{"num_hidden_layers": 14, "hidden_size": 128, "n_experts": 80, "experts_per_token": 3, "d_expert": 64, "d_shared_expert": 0, "hidden_act": "quick_gelu", "moe_layers": [2, 3, 4, 5, 6, 7, 8, 9, 10, 11, 12, 13], "router_score": "softmax", "normalize_top_k": true, "routed_scale": 1.5, "balance_loss": 0.0142, "balance_bias": false, "router_z_loss": 0.001, "router_bias": true, "init_std_router": 0.00691, "lr_router": 0.00136, "num_attention_heads": 2, "num_key_value_heads": 2, "head_dim": 64, "vocab_size": 10764, "norm": "rmsnorm", "norm_place": "pre", "norm_eps": 1e-06, "positions": "rope", "rope_theta": 10000.0, "rope_fraction": 1.0, "qk_norm": false, "attn_scale": 0.125, "tie_word_embeddings": false, "parallel_block": false, "init": "trunc", "init_std_qkv": 0.027, "init_std_o": 0.027, "init_std_up": 0.027, "init_std_down": 0.0, "optimizer": "soap_variant", "learning_rate": 0.00592, "beta1": 0.95, "beta2": 0.98, "weight_decay": 0.026, "lr_head": 0.0113, "max_grad_norm": 2.0, "warmup_steps": 200, "schedule": "cos", "final_lr_fraction": 0.1, "batch_tokens": 131072, "max_seq_len": 1024, "doc_mask": true, "train_tokens": 776300000, "max_steps": 5923, "dataset": "wikipedia_en"}
Below are experts of layer 11 (counted from 0) of a mixture-of-experts language model. Rows are named router (the router's row for the expert), up (a neuron's input weights, with its number) and show model dimensions 0-127. Each number is 500 + 25 x the weight over its row's rms, rounded and kept within 0 to 999. Numbers have three digits each.
Before each expert's rows: "mostly gets" lists some tokens that are sent to it at least half of the time. This comes from a sample of Wikipedia text that the model never trained on.

# expert 31
mostly gets: " song", " story", " relationship", " program", " site", " roof"
router:507499475506505472532433505473485467530525534512481509532491546451490488455471481506488489480486517487513507502518501454484467506467489519495484500474475511523449524519520484509516526501477519505526513502456545495499479454523497504472533519498542533528535532492525470456521501476513462499544482539504514468455536498516491481483471464505493534502495511476517505478576494517492517487487
up0:499542508452468488497498520492505529516492514524463485491496476447535502507509459516526476513510522461520500502529483519436509484500541472529498502525479502489468520525516478527480555511472526504549492488501495509546479494455509528503506473513491516520498507467484485424467522500551491501491479524500510526476479491524498482455476498510509529522467491504471568440520509497517506479490
up1:521481515494490476514454473490504466511511486473475481551510507493508547508529512504501501467519482493507478524499521478513494523485523526485490499544487467490476490509548468495534511475486466555511489491442531501483469504513494472452500508469496522498556499541527514520484479505490508493449491499491518466482543502507482506535522456487429438459468467513488513498536492467489499502462
up2:510512551506464471467548511434517514481484529538505455508519500472492460533477483490496515490505536506458490501501500513524486518512469535531534551496529503549507508492506481534478523495526519538522514485542456501504498483496565485480544522483507539499478500477501525476464493474530474478522503512516542503454508504460518528487507511511519514482516532521506508492536495467475510540490
up3:483501496506555508527462501517482497542440547506495488527517532498523521493495509504510512487485484471510482499568506507524485508539493486485486555500484511500489542523478540506511530494505516492532502488543480509482508477520462490510485524448524513534540498564534486509470543481507506516535471524492509527447469434507530483534479512497504492517508496507500490496534483511478449539499
up4:503543469530504461502568516534521509493504500486480549507483530486506536538496481503504465522489483503479485497529482492497453498495522533509547494519499539447491519490514535507521510494539507503479496465522479480492482503518491512498526478483537498508511482505525547499502472474523472460462448551473534445477553490516477497489494481487523518510519486507512549540519467487549506529505

# expert 59
mostly gets: " number", " order", " market", " Route", " screen", " summer"
router:510510491489532505515499516488503478509511544522497476499502520485500452468473492503513501535524518555497503553502494511499501483482462508492482536488479494504476511570500490534513511490504538511489478494482519513476495490533510491445544466508530536531526544478513466468527477488505485530577503517507544446478535489524462499546494478453499492502512459472504479488550491525508511483480
up0:458536509497541524500518488501515545487529498525476524525479485514536490506538430506501491494490498490511510509500496475502532529513475483520479481523532499509480544474495497503497512473526485474500491520469467527447484578492479511555522495524474485487492474488504504464497500507503486515541480445427522496526486534491450451499480503505508479511477493516501477488518547513494497448513
up1:501544490495534516491539523473496493471519526483470514510468496506515527494495488483501515558476550480455497561534510504506508477497483490506534506534471503487521455523546482480481483471487515512467509499529460522499482522507500508471519468468466506556512524517554470460507500497501496475513535531490531496511484436529513522538536516465505532472521480495479498476479527483512480492548
up2:482506523499528494473498546490489486547492491520498482519493504511436457513499486516497527523515521517463513571523470489499478515482492479466495490488515523482488491497502464489502519481497460522503479450492527512445518468461507468449504507521553536507517461518488512456535508480492515514520494496508540514531553493531536524490532487461519480489498482494462508501512515565460494484518
up3:463527509496460458524501459548493558458499509518500521481518533513492511466478497444521480500511496500520510483502469524476530528483465458496535496519462507504498500467539479540497498492515489458506489543517469502522509499498488453471504457494527488528472516434527500503540489521527523531516493492497519468517494488521509526503540463513483482524470493497468501482528517503521538448533
up4:569494473478550501495514511469506449485494540516536499508449509477497469493506535492521540516538531527526518484546464481535464533494485454491504560502509517488468518523484513539526493518509499537444483517541492532531522493494552462519490477472479519507502491495523514509502524483503480525477495537500504488525465522486484500482513472494512505527492489502508470449475473501490464491486

# expert 50
mostly gets: " services", " buildings", " systems", "ences", " effects", " damage"
router:475504474509486462527467516481497474527525517509493495529484484458503420466492479510551490498470490504491507522546494478458475532531486511503482529502476509506463503533544485491513529497439483524507487480455498522487482464526502503470544497501515521535527511506507490462525513489513498519534494558505506465483466487511494484491487460481520499461477461456517507478559485528490523501473
up0:463513508518513506510503535465528487488473495506506473482500480506511503485491504525522478489513449488528514476554529529479508504494486512459491552547434479509553481555541513479567479481498512501458526497473495504497500483513535505544523499465474523489523505501525519484475482509515526478522507476474506478526501478493535547474470498519517465500498449462500450489534512510530526495504
up1:420485511521494512554442511500483493521479489523444513500476494506516477489491482534530519495520479522487491506494517521533468509475512464498502536533493485492561533528507452486516513505494487472491530486447497495507521457460530456521514533514514499513485503486493509478545486499502528478471509541491492485530465481497489521464506535526518499463479463500507458483456530519505518487535
up2:481501530521517476524474454444502519499480539521502485466526476483464465518482470461543494456519448477531538501498532474464493499520476483502525515522476484550499468482507505499540512492478471473507506525550471473535492524493474520513506524519453488498556507525504502534492477517498490445503482489484460513466529503496494455540510523498497476500481493490529487464472534509514498526501
up3:497456490499465493480546509497485505495498490528567537499554506545506460516528477481487466512468484472472504511515478518529487485468516502487484494481492506468531500473497521507513528497483507487492422488463492472472471506489519514487481489489492475512525474532539499458511537564472508496485513540479526476467504478509482507490553482526489499506488505477492527459559485550507494523528
up4:450481456501497497524535499513526545533521509523488502493494516466516483486502495504480543486497494484492533531523522479493511507497487485510514486499508505558521496516509483513537486445461496506523511517505529449495516490499524509518509540458468506521488521567482511425482527502502504525514525509489503481543463531520447445501514472501532516495474480484495491466465500492452482490442

# expert 60
mostly gets: "born", "On", "In", " Loss", "died", "From"
router:492491484549528472495509507510459431501518511522509491531492526500503478497493469520498477537487498492542476533507494498486498525531506465489510552515454455525475526494509474525507533500501518468498538482484509472510485498528538467514484489478516514511517505486524504475546481465502498520509499497486500510506524491473497470568528409521498531462474495459524451481488527526490489516462
up0:446495490512524477563485484509508478445502533552520506549495522524480470558488424515458530519495474492536517524473529520473482496504470493500519498494476517531483533476480482527510531506514473459471507530488514531517461514490465515496500497480490524473540493487541516454520483504540498465514519511477473505493515508488478479538518520492488508494497476490510465510499452500461499506515
up1:517482504489520534504498458457498536497484510515512565478515506503521497528539489518493493510457513506537515506510533485464451519540503500524515472488436491509492483490513486461464501485475518515525519531532498482523503461468480451481485533453501460478539523485523491529519485452462493460495501484503549512480507545487520507493528512475510474474557473465497486498507498496541489474496
up2:489433517488527501511542441491503497488516500484502504518485512511509490481478450472507503494516504550505508513501483520477485506556536493487518506507455483514510514528502560524471495498464489484487512516492516484532497500511520456547495452503502543504576490511531506491512490481514500533481439504489467543482477495506467465535445529534499451524473488512498514498510488459495511509493
up3:529467472528466495478460492512476483543496514442489469491535533523480458514498481512531469501492502537521513521452490549511507512492507487490500523535465508491469523517531472503507526514496484515495494439528520444485445483483505493522498497524521522431539513495489509550501544474450488461511519506522483500482477527504481495515501518514499490522475505497472523475463521482517495523539
up4:492534510504501489509504498476454480487453550471499494503481464489516488517460483529464506498531504544528477467524519486518455539508490549535478546478464525445508503465486479541510504477475514481481523500526503521479477487498464471547493487485530496488540500492468547472502493492507514521464469483529477488515529490495483475477482520520463488545516466532515458460502532508509490496532

# expert 71
mostly gets: " Mon", " mon", " dem", " ge", " gen", " aut"
router:521513447487487468485478458466485500525545481560536512496472485447493452491498516531488534522521481482493456526515533490466472529494499549471466543497465525484498539438504517510513502512541523512510497472502506530493494470536476509485498457519490543499490512474513482531489506472467477493489512482484543472525479479476490493532490481477485513489479463483510503479550494509497515512466
up0:526497492493486508484501514498517556508459494520478537482482496444506439471489497496544522496524472516460512508513528509465480497456513456507492493556480533470469502502561503499488512506510505471511522516495491477502464485532458548502507460499494462504514506514484562471512501454498452499515518466483518501531503490493518453472494515525520499543482466498523442512520522514512515487500
up1:486477494474508449491480461518456462519518514470487540512524488509494488532521495517491499497489487498506485519472510477492496514541542546461520508510480532494506550510526504521560494518524485510495448467517481531464477459471483481525487498539498523535489492499486507504535530489502528467507515485447521535484479493476513494524448482458522499480499490482537495560552529490520460498483
up2:481478498492517512492509484482456513527479526497506483486489478468509476463502451469527504518540500472473524513524471451507469490487470498465480504502450459474536582478468533507483496526549516494521525530485492512474508492545504499525501465489487481548461509512529502498518460500478481530497492491465512513509528536441515473534516525513487490511486488489486557487519505485465527525479
up3:476536480483533486470472480443519463524503486531498522509496513452513528530484466485485532507513516493475534496536497472508486517492515514447491495513504488480520463544556550516492505546479491516448510456522528544489474489528500531487525510487524468507471498519504550504520520513493544482467506481459488517509541484467523509503535466527487500477480492520530548502510495527472480523505
up4:466498465519499490479542519494505542480541502502473529504486475496510438513532485506457476533534485536475491502488492515508471472492527540476486481495519449492521544521512506522523481509480502538524548466520523534523479450505509493448519499472471506456480523513480516512495511449516500499491531497506498501518517471517495506500555512495454528523494468466498488508513513497438543460490

# expert 73
mostly gets: " l", " d", " sp", " El", " sl", "-l"
router:514508504522497514501523477480442503536539532509495511496492524464450479475498470519509497538500455507534490539501542483515512540480511526448501541514464480521504504528496506490486536436445506472512471533503495514478506504496524475458478488517506522491515516474471526539475511510493473496510475488475523454502545469515468498508511492490485551467459466478514542469535518513499471492502
up0:507501510521509542527524542454527509480530489507477500503517496471479491477516519523490518471510501465502471529519487511475452525521514520497522512536455492545540507499499473470477501502513547558488520515501506477494483550497538450504523494495478529513486502476485471540468524516473468479520481515488514499533501502484508497482497504538496594482519457499529498491520508527430508507487
up1:497534504529508531465475494493499504490541504515519488496478499488534475497512506523528531475515532572503438502502542497478493526468498513541459523513486528511485496520493521497476513502535502505489484506497494479501472515469464502491474464473504479484523518486479544517475480539481501504472494475457546525482490459517531438469493507539494533478504456470534484504507498557560519470495
up2:489526456535479502490527523471483529532514497510474522478463504472484514486457423508522456513488460523545506499508520511524532497490495512449500472509510523493489469490462482519508518472531516500483523514507514543474480530541529508502461499508495499517539530468523488467533567544516529478507496496447484517539522482517452508529518506518501499470533513511526493541487491507487509492490
up3:498561487496511529480485504464503489500509507481496480472493518522495536473490517472497500470482491471475470523530490483520527497507467514459492442511483502509506485531521474528485522474495517504498484567503495524511445495503510486515475484494529500486559469487522537518481484499483491475565518493459519500531521490519484496503512512462518503500500487567504529450493463526591511510493
up4:497498525467510484466491521460479478493529534527529535509502479477505503533486460529475468487506458523485535504479507481507475502451453549518500539454486476511521468509543482460483524470488448537502506502476509494523515522530522503440491534499472477520544459485471513532517465486504470499521502521502459497535467498523488502525476517480514523497500510528508520495508481553466513527480

# expert 65
mostly gets: " John", " James", " David", " William", " San", " North"
router:532538482516500455514473474449510481516540516515507510509498495465494491490490493501505458565502460501426497498493503498501486527482469516514455530560474471525486507520515443512511509468520514484517516490520518510510483516559538463494536488500568495520486510475523518500501499521493478509512525460510534503454485477528486491535491485460524491513486480476515492463498542517524514495482
up0:516462520509532519515527480504496532503511553541501463514500471506481518491481540521498497501490495507507469452503491490468497532519455521505512492518490496524519480497522442499503510540536541518547518490508509502489523450534542511448499506437519447503512482532515487470518470565482526483499472504512489470491515492506513514500471485570502498458484501470495493506515531512476472514536
up1:455522465570549521449490513499519525513474481516464490547518527485473514536482471520482544486497515491514459505466517501492541534499494521452457515506476466539537479522465493503523496500499490502496550536479526484509540516520510498541526509475500504541517482477513513512499459544460486468528481526472510490502500502503481541486513508503479475477555481495528496493517523522507499511498
up2:516524533502491461483484493486486523518507514542540524500491525499500547523509467499524481504505495502474478529529510525489484545524518492516495518489497498486479457459469484511497506492454545459527499525509516505532501518486521496460477536502528543506532447444492448511516516549520452445468520500486516514487535488507494522507526506482510507481543486531538490466528527520521509526554
up3:472534500497528504486471501469501507504520509422463487570465504496452475531515480525550492534496482502491471487527486507488501507503491476523520507539529507501472491519521517487547500518528494495485498525480534558486495464537524513511502535491494481503492497451467465514531508558511483486500526476525522496489475510533477482535486497499509445551502503475504477469490540524503474521530
up4:485491502519503546453488479472482466453498512494476500469530484546488482508471510514509506457510482465459500482491466513523455549501503475431503517527511480520458515552526494525504508492502512479472496531476503481452477466516488514504524504544510552488515519516445520486521518481519480475524464487541483518516485534485508472486473511507518496481485492538504505480477465552496487523534

# expert 9
mostly gets: " app", " reb", " Cap", " step", " Sup", " \\"
router:488523478489478505492484475471483493534532494504512515519473526472494481461479472558534500532475498473475487499510505505484449461537448511476514507524494492507510485469493491513513514503458510448516530500448488484487468469515528489485532520490489489524518529472527513483531463448503476496512486544481523465463425512519466505537520525492511504524488516455517490504551483502503501497453
up0:499541515493506521494538525499501493478468519482520488492484516489486474505482528485501480496492507542543533488520501565502523471524488458456526541511463505541518516468481457524445548458491520493503537517491508451493466494507528506511523480525482509545505514494501508497506477493432511500480468501519546505479485515476535477517490514498501454507484509501471518489559508525533489447487
up1:498510528498502515507517487515548509504508494505561501450492546489515471463481488512473520547463468520479482480538532525453504484480493508484485479466477557524485497534501452480524486501543508468538491511481505509501431510492505475457531500517485454507530476495533535490550519482467512469520500525498508521479471525534520511488460494509504508494468514483503506473524514497549500481469
up2:468508478525542471484489454475491501514455503521443551480494510456503484501485527528519494509476477490553517478508501482495483479503504546501499532479533477449483514506485511513502535507509535483506542525528462528510488506474486493481540497501456544545482509482528515528473549513524481474467491483495534500461535521470492481503506461513503468499536470472546518459494485493500534518510
up3:472504492497447501515490485459467487505508525484464450506534497479463498486485473440513490537513503491490510489467519514484468501529461500491515512536479541509523480532497482445492541491552515473506506500487515502452500473452501515537502527483525514552498521492478484502514527489477503495520491497463456464492524479517542470534513537496558517506501503440470516517502499502534525482522
up4:507516451515512522517538513488464527469536541513480491486449488479523469443526505484506481496513482521553504499482518529486489498499501507484538498509502516508475478549463511511549495482475525504558502499491491494469476487497519487509557489491517495518507547474513478490481480410495475557478492526515491466491515494501480500501501537522537447516498492488480530532493500481534469518506

# expert 19
mostly gets: " footballer", "idae", "ić", "ović", " Germany", " politician"
router:516516492514483465567496483483493471505517528496540516528503528466512494483497467498495470554490486511521529510511500473447514541542472511486463498550512474536480551511550441501509506527489498480522505488495518537544446515505495509492532494504521500497540546460528483499503519498500475494495511490510505520461489465478470473504446475491482475506500507466503529464505503519500529535463
up0:508533519526451469512527475448477471542488490477527465488470512494548470523499499505489530512473475474500529519481505445533528493466488523477477503521518494506503485537519461508468501487549473487515483514562499478534476485505537494481501507448511538540534490506478505502525515492466537487507507499525513489496463463495473528474497493510457492524529549484529503454470504520487513478525
up1:489514553508529459549544498526485468491492507487510530513493513466470502465475505507457513450510481508522508463492495515485509520461463489491486486497494470494512485528517437498474476541482539489490578538514534517507492501485503483498480504493553503485528511469480478467464563491483484504459522528478508538534474510478496482480477511495511488454532505492535494485537517515478513491486
up2:494515466505517511462533486520526536484470510505572512521489542460504513495529484464499570526488507505539514480492492500461485502540472511496528520494484502463466498500561470551525516478495500507501486530517550501535517510484459481483467514486505493521525501495492517467499493496480504547537478482524531542501494467526475471523539493553492501525489500504497488515478532458467510506528
up3:528525506515477501522505511479513471482516523521565494526497472526538488480499451505525461509504461482500501506520463484502518525483475507515492511522487496528530499474488455491501483514507525509481484478455477470497496549478516455520551456486514465470552507482495530481472490540499471455476457492471481575483462453490489498505444484504491497505503487496502484478481516526530520473508
up4:469503481506499515520527507518512465531512504519460513474476551537553482532467483518454503532497510522486505488517464471473495514520480520499503518473475512484519552452541462523486504521501497497454487521497491470506495457500510533513509500522484488530523488457523541505500513479461488550510474476479513530500466520435477518508516507497508470479532530431518529478490506508526511476539

# expert 3
mostly gets: " Minister", " member", " President", " members", " part", " politician"
router:488522508526476469521512479477487463509524570514495495534481501483488492481460472510513492481493486506510521497490484482461476547505441501492459514513492485504459518555533443492502517477526518473511492475488503497486515499547472497473522490510527555543512538477487481451521522506467482529482519489498502484456471483498499473487479469508506535485490502436489481475539500553502537511495
up0:512503529473526484500510507485499502514491538516504542496494497552483499486493481470497463477482483491499465518520486471505518548460469493474441492499492519479516444534540541500492498516484471493470496473490539493486528481510524503461519481482517524468466519525509490526514502525467505459542551527487469487547452504483506488513527509495479508446508516468537477476506473559513496454470
up1:531496489516499465504521514487557494505504534494530503529505496531499520507513562546496473493528514506563517512518472481497484452448493535446504514521482467513488470496552469497478524522481547515476473503474458475507473508481486449481532474499508524497508510469511521490496528496489502469465504494507486500468501500453525482482466479535475488481489457492511505473510472505512574497515
up2:472496486508488520502545473491527527463505514511525469535471554554508502476507507453528503513507498493514512497476479503539492528479471509478461545508524484486501532517524458517471500487516452495483507468534502541535538536477488485484543498502543483498504546434484487498519508527474490455486539492507465549511481497499474513464469493485471481492508486514484500471522538518502522472471
up3:486511471492438519533512477461475526490480528510478461526455489460448526546504469487493478552506532501487484493509552527485494506504472486526508456506511473491478533546517492502472494466544505495526486462481516521469495511480479522489479476502505529500504472524517527444473500536508546508514542473489521533512475508486498512493476448464547491502490511484511522499487516537539499493495
up4:480470485520584504536492475517428489489528509492510469535509475537487509481537531471550496511450482537527514455474493484473484511489519542459494530518493504544511506457488485515485482501486485527478450526523473454490473496490483493526507482530509534525519486466500500512479487477475484475477470484498496478524487516496499495529452492489528509499518507486514557482498494536516481518479

# expert 5
mostly gets: "-N", "-R", "Col", "J", "-J", " NA"
router:521540459517504517514468521481500451491526541511525512525478532502487486499508467514520517528508495512495487509532538470454530506524461494502489560527493489528523493502519489528515519490528535517517495470471501481468494503529540504524495527511505517528500511463552454471492487483445446513512516488436567491498520448501490483523504496491483502480492506477522443473490481502472493524508
up1:507485470524492528522589504488529491466503532519514483488483446510494521469485519505488523487503483526521456504530525472446513505539499508471460512495459465511517512464499489517508500535510511498518476471499505478489471504531508494540493546524519526522491520513496501489532519485465451513444503525494521532514500494491466448503524511502447496479519465512500470477478491559528513485470
up2:537520493458508498480501499476499517467493497513517516499524503527488456519474541514499513498527485506502540508530565503486469497502491490490538543503477458539473540520493440513507490484528536497503476491481531502467484531525496549473464504478503470541497531476516439521521519497463486465467513483459523504473512524468533494546489502478496528488483482493494493443460527505484459504506
up3:504503512520482492502500506533481491477565502497531521524492496495518516451465504476502519455482495513504487481516516469486516515523477435472522488467475558482499518521524503490492538496519481506510495454455529488493501522548498496456503505496497467539468485467510514496512482507516528442503482509452542463492458538481537534500500482512490505459465500500507458512536452506462495488540
up4:488495515488488526502501480495504496498497506474485453522511517443457486465484471501518514517467451512533512558503484500497526514514475472495490547556453503535479492483497503489483501488503477559488507456471546471508486478499523467521477483525511499539456496455448498516520504450455487471519513483482504483491502479498518514552533500509466500473518487463515506549492465523505530505485
up5:523474515535518486526494453482510487524486484547511510476477533499508490499460481515492477499501520530491486520559454472518497511501456470497484499501496491493481433518477528493500519476517498495506478481475505508462497490477465461528464525514542507527548477496480478504495488446504477509492515493458563527489490467525520427518510501486462495509498487454477543505535456493493523517516

# expert 51
mostly gets: "',", " Steve", " GBR", "=", " starring", " Billy"
router:533514488535476484529473521475469479507491524530506510522483522512499517474501520497525487567474483497472442491526513464502479532500462533480427549491484496517472512520511463482543517479502529504498510487524518486480500490513533427501558489471556502538509530494516507482518511481506457504480506495461493502477509504490489468501505479517501530484479481481510469479465538530472513527471
up0:494458535521454511511460464497488534536527522486517507484494525489492503515468460506482481510487557451496457439490447532483521512509507507516532485491478528481506488474519504525482538500487531473498556534514483496517512513520493456459518463466471484468541531497511494507528490477543485513494474459481504507523504453527502482497491461500528517527551511515500510494539530496506494521503
up1:570532453510516514548496516492513460502497477504488485509489496493489489497520504501478484496492475478469450524438494468460542504470548484495535470519488477497470500513498482535483505495477498474506561483498505481510552480508529506538542530531499501468473485430496475507466521534449491491473520492521494497492537498497507506548489534501517511498519506501514462472513493522527470481523
up2:523472459488538497473478482468480465461518475528517511492463516477502549490513499542498506552490513474479494478476493471492495470495535528535504514487522493520472472490487477501476516492510494537479463559589501492516480562489500520501509534472494522489484518462506521488519480496486503494484471514521463513473546507521454510504465482481536467496486495494493460491468477516472457493479
up3:468512468472487520522481462543471479493471497497500510469434480488504519490510477514555490514516538479503416535468513489495556521532510548541503478506469473470467508517482487512434509484474476544494508502527552507527479500471470472450510513532496493519491447488484528506489470509508504450490480511520511498485520516505500508467495484483516503497474506495510478495508511493500496484470
up4:504480498498473476548513521465470486496498522518483520517479485518556519475544512536480503502491548489513527486515511515496477485487498520447539452498493466534529497526518469494459518505503508508462486498515531460479485474538492491483530490491524511535505526534477528463471470486480494463468488481490512532462542515493508475467507456498473541473532515490561462463515521541511504495480

# expert 32
mostly gets: " Cup", " Award", " Championships", " Albums", " Festival", " Billboard"
router:496537508525494506509479493490476468508520512510519492519520541473493488466464467498511469529511520523521528519507529482485470535545499502474471506515487499511452531532534463473486515504492541515557523488464521508512482466480456523474503486494513541520558521478569462443526498498493468511536492524472517479460490487454477506502470467480527523518490489494487545489489520468498506495485
up1:472464512481552467525540514547447506457525510474496514508508557508538509477476487502502507455516519494492511501480491508511468491502493524501496490529502515509495533509528480485493496477519461521500449510506537519487468468463482468515533497498491486497479482485514499441472527518450473525544493495457480473530509470482482524539471472484530519524500529505533513528475545507521552476481
up2:486490517489506440492526468504517533469543543518523499484460459520458493518505482457509483486538491517471501558512487525494531493519470482526520506502505487527501506548533521499498505534475509546481469502463545492512468441559506494522510445506538507509485503489547485482507539446497471479514516526473497485511483486485474516500518482499527509488533499511496519480447468499499498521504
up3:536495507487476489520487490462444528512496516523524501482516528482531449469551462462477466483560493465510500498496478501509468518487503532505496455521503513480462485489510482519487475529545498509496580468514457523489489462551512529526523495485498518501509530488505504501465483522495515481490474529511459513465519523530518487504482492506496493476485519493515529459564493459487498491476
up4:506545489525457486542495503479510489510488462545478511512484515534497482498469486495497498485534506508554488560551512515430482457521530542462486468496523483506501544500487486484497496544442544472469502537478539504494507500488490555485512497483477527502508492522524531481461477519496514479486496494469527499541490505479482463507475477490479499478496484509479498487543488480473459514478
up5:461544496492484509518524457493490483507488490505505496489476506478525507509503532463490446481520475499479526494487523487530508504473520479463505478520493439539493473484484513491501473487484545488545505488477497544497504511504475510517467487533466510529490462453515481435479491507485505487476466548491541484507490507530440502535527487518491523518459489461505529533510549483504498514434

# expert 47
mostly gets: ").", "\".", ".\"", "...", " al", ".\n"
router:520520464505499523521483481433466493505530497514518502515502514491494499477483504528545471528475499503484452564518500512464508522514505498480476494482494478535516517535534503513494504488478499480490505497504512514478471502518501458476490466469549478532545495489528507459556487509489498503545477499444502513439536518511507454532451469466505526474519492468505515471458479501501514508544
up0:534495510496485560523503500487511502522547526519550475481478491513482511476512496477536495438550474469516487489500482488491500464489495530441500513515470536524499493510469481487537446535501497495554490497486523499468464488483515473501508480479518486521488493520514507509524491515511459510476484551472462491505504505531507472584482533454469494469492491493541517503522502503493504457512
up1:475529485476475466462476504502514489473517562493509549514518477475544541486487529480509511427538521492504508517490463498503495498457495495513506491488503476533483495538489474527531480503502507484518516517453513540520492482437495496489468510460534527501519495487499513471528496498498492458569474486484466497464489522554483497498488505465510509483551504519503473464531526499487539499507
up2:455492501513491488485535473494471549511512522530527483558497483468496538482523478462519490539454495503497509513484520530478476479523485471495478503491490557501516485471491485490488497488478485513508499484486499489472460447517540472539499477457465482481487570510479463507507516437489493504495514511485486492465521535474476503513468484486472488485537513498493527454474476520467490557524
up3:461490502469478487500504492477501504524555527501588526460532484498479486514524478516471486508503479473490460490529506481515479520529491530480555438500508505521526506497505512486525488537475479487495499501467535523517431478518491481479458461486501496510519470466554488460534481465500473494540535460460498507491496529523503516499485500516523507496533490498506545478483484492515496520485
up4:508525474497537510449470486489508507514504506482522516500534470457515494565503515461515505495517496509505471518516507537530504522515467511479544509531486514521531540465503467515478506491463485543551533489477497483476465479501525489540483493489538488511515493484474496497570494476500478476531480475507509479485523464511491433498420488499473479503505538504512505516486527472484494539509

# expert 36
mostly gets: " C", " G", " B", " P", " D", " b"
router:491550446550497519522447493497484503484518501493501542535475512498515510488499497530539485495489490504504498491497508471507464503533497494499507537514486446534517515514527491518495490522504486498458532501516514496472422487479522463528514491499493519546503520468541552489500499478469457506532495510451522533522451507482462488527502508525486539507479468516565468496520490524479528483485
up1:516488492478512466529508468485464529541533531460541503479473496490490467524494481520494504539523504546477536511472507491496528504504450466523527546503492527494497467541499529458491494480511527515486496514520507476476483521510471512485467471506499475483488490524536526487517517514475518488565485476481558509513476476461472487506469521477533549518489462478496495467502510452471455497538
up2:482523447511503534489476506497493534491448466488483514489509539479483492523511484493472467486509514519525465521515471489498479510498455546453497507523470492504519558515498534512469531526491473536497484521514516518447500490480461549528487541543480507505514544467534495526541470476519547523502453452505516494489510513486494491462486485549466484491508488489513524486478496480518519515466
up3:519508454511474520514501531495548476489537520501473487512432473449512484507487498489529489489495473471489444535501509538488483510508497507488488512444510543512505480536503528460461481532527494513495473539484521532479491546530505521526500467529516475500488497495508547548500508507501507517486446539472502481507447508456502473533487485474495525480503466468535517509527506510461510505519
up4:468551481509507523499473479480498460473483500467487547547504510484489478500530452509516478483499523438524500493478476478534474514475488480483461490557461504500511496511506497528480484483505488525489518569535499490509488479490525462465512530461473523498493514440508496541447482486492497474498544502472506509498500495520471513467533478521507508486463556490537514492503513477483536483481
up5:499525498553536508459517498522492474480494483520465537525510529484494497533483483524474501565516551497517504493514484447539486521548503503484507534530513489473486506548546537476516521526483486510517499496469470482497493514534511492492505501461479530480485489522493577453495495462522524499524522493503540511490525502474532535518502507515521464479497499483473446470529506462495494476519

# expert 10
mostly gets: " Kh", " Ak", " Kar", " Sch", " Ale", " Kir"
router:497506497514463472498499444476477502513526498507521496510498541473489509489481506513537470539499448534484496497518493502492526498535509508491480553517480507520501511470502497534515482519489529532556554510495506476474484457514536420488517447494507521508531488469514537496513498500496490491512526495464551499509516489512490455515493519475510472489501501480530459496565467546462529529505
up0:502524523503478516483485469485486469464498517489502494478492544458525513460469520533502500541481505517502481517498494467466510462549500495498478527465482515508448533484521542506482483513498551544511520486473519508504513481474513486515516505501507532500486531491548525458510556421497483482514522528477494520479517505512478499487494519481525480519515510475473462495530436525460537508463
up1:528523529524520459475544527514494511464519508527485481506510513508508516518472535522515500527460470554491498562523505506507478492505474494521495510506484524530496493476533443492500524533535547493461562478473521511488514483535541475531497495511537508539511483486523493489482469489527505516487543505513526507474485517545471445476488483528464466517516494504518502477540489528539541505497
up2:503457513562499461509503517509455513542516508493508510476506517522469504496477522534506463533491506546533532493522484504542520547474484511482536558516490466473525503504499483440490503534490473485486497540456485485463510483474447495445525529491507511505545541488517481486485482519490508504523485478482489484457515492484494529476487502513487508460531480473525516500469492504540526478533
up3:531522480520470502495503494521505545545509489522508538531470516441500535535479492502514507527524539527511476478493483517513480519528482534466481569491542448494488493481520520490480497488520512495489522511542521508464519466512502460512508484496467502497500474481508497476496476480515517484560517485521495445539472477485458449523494537504468492481502516458498518539532477547491509525494
up4:499484493510477515515482504502471536465511462508527519530479497488501516480485473484519509514497451500492456473542505574539528523517481494453480474517506501509511526478521467481504479490446488526510505548485519479547553448542476483490465463521472500495507494475529515468491508497492542514475491496496500515476492461533488459536515489523496489487497507495506457484533487506488575475491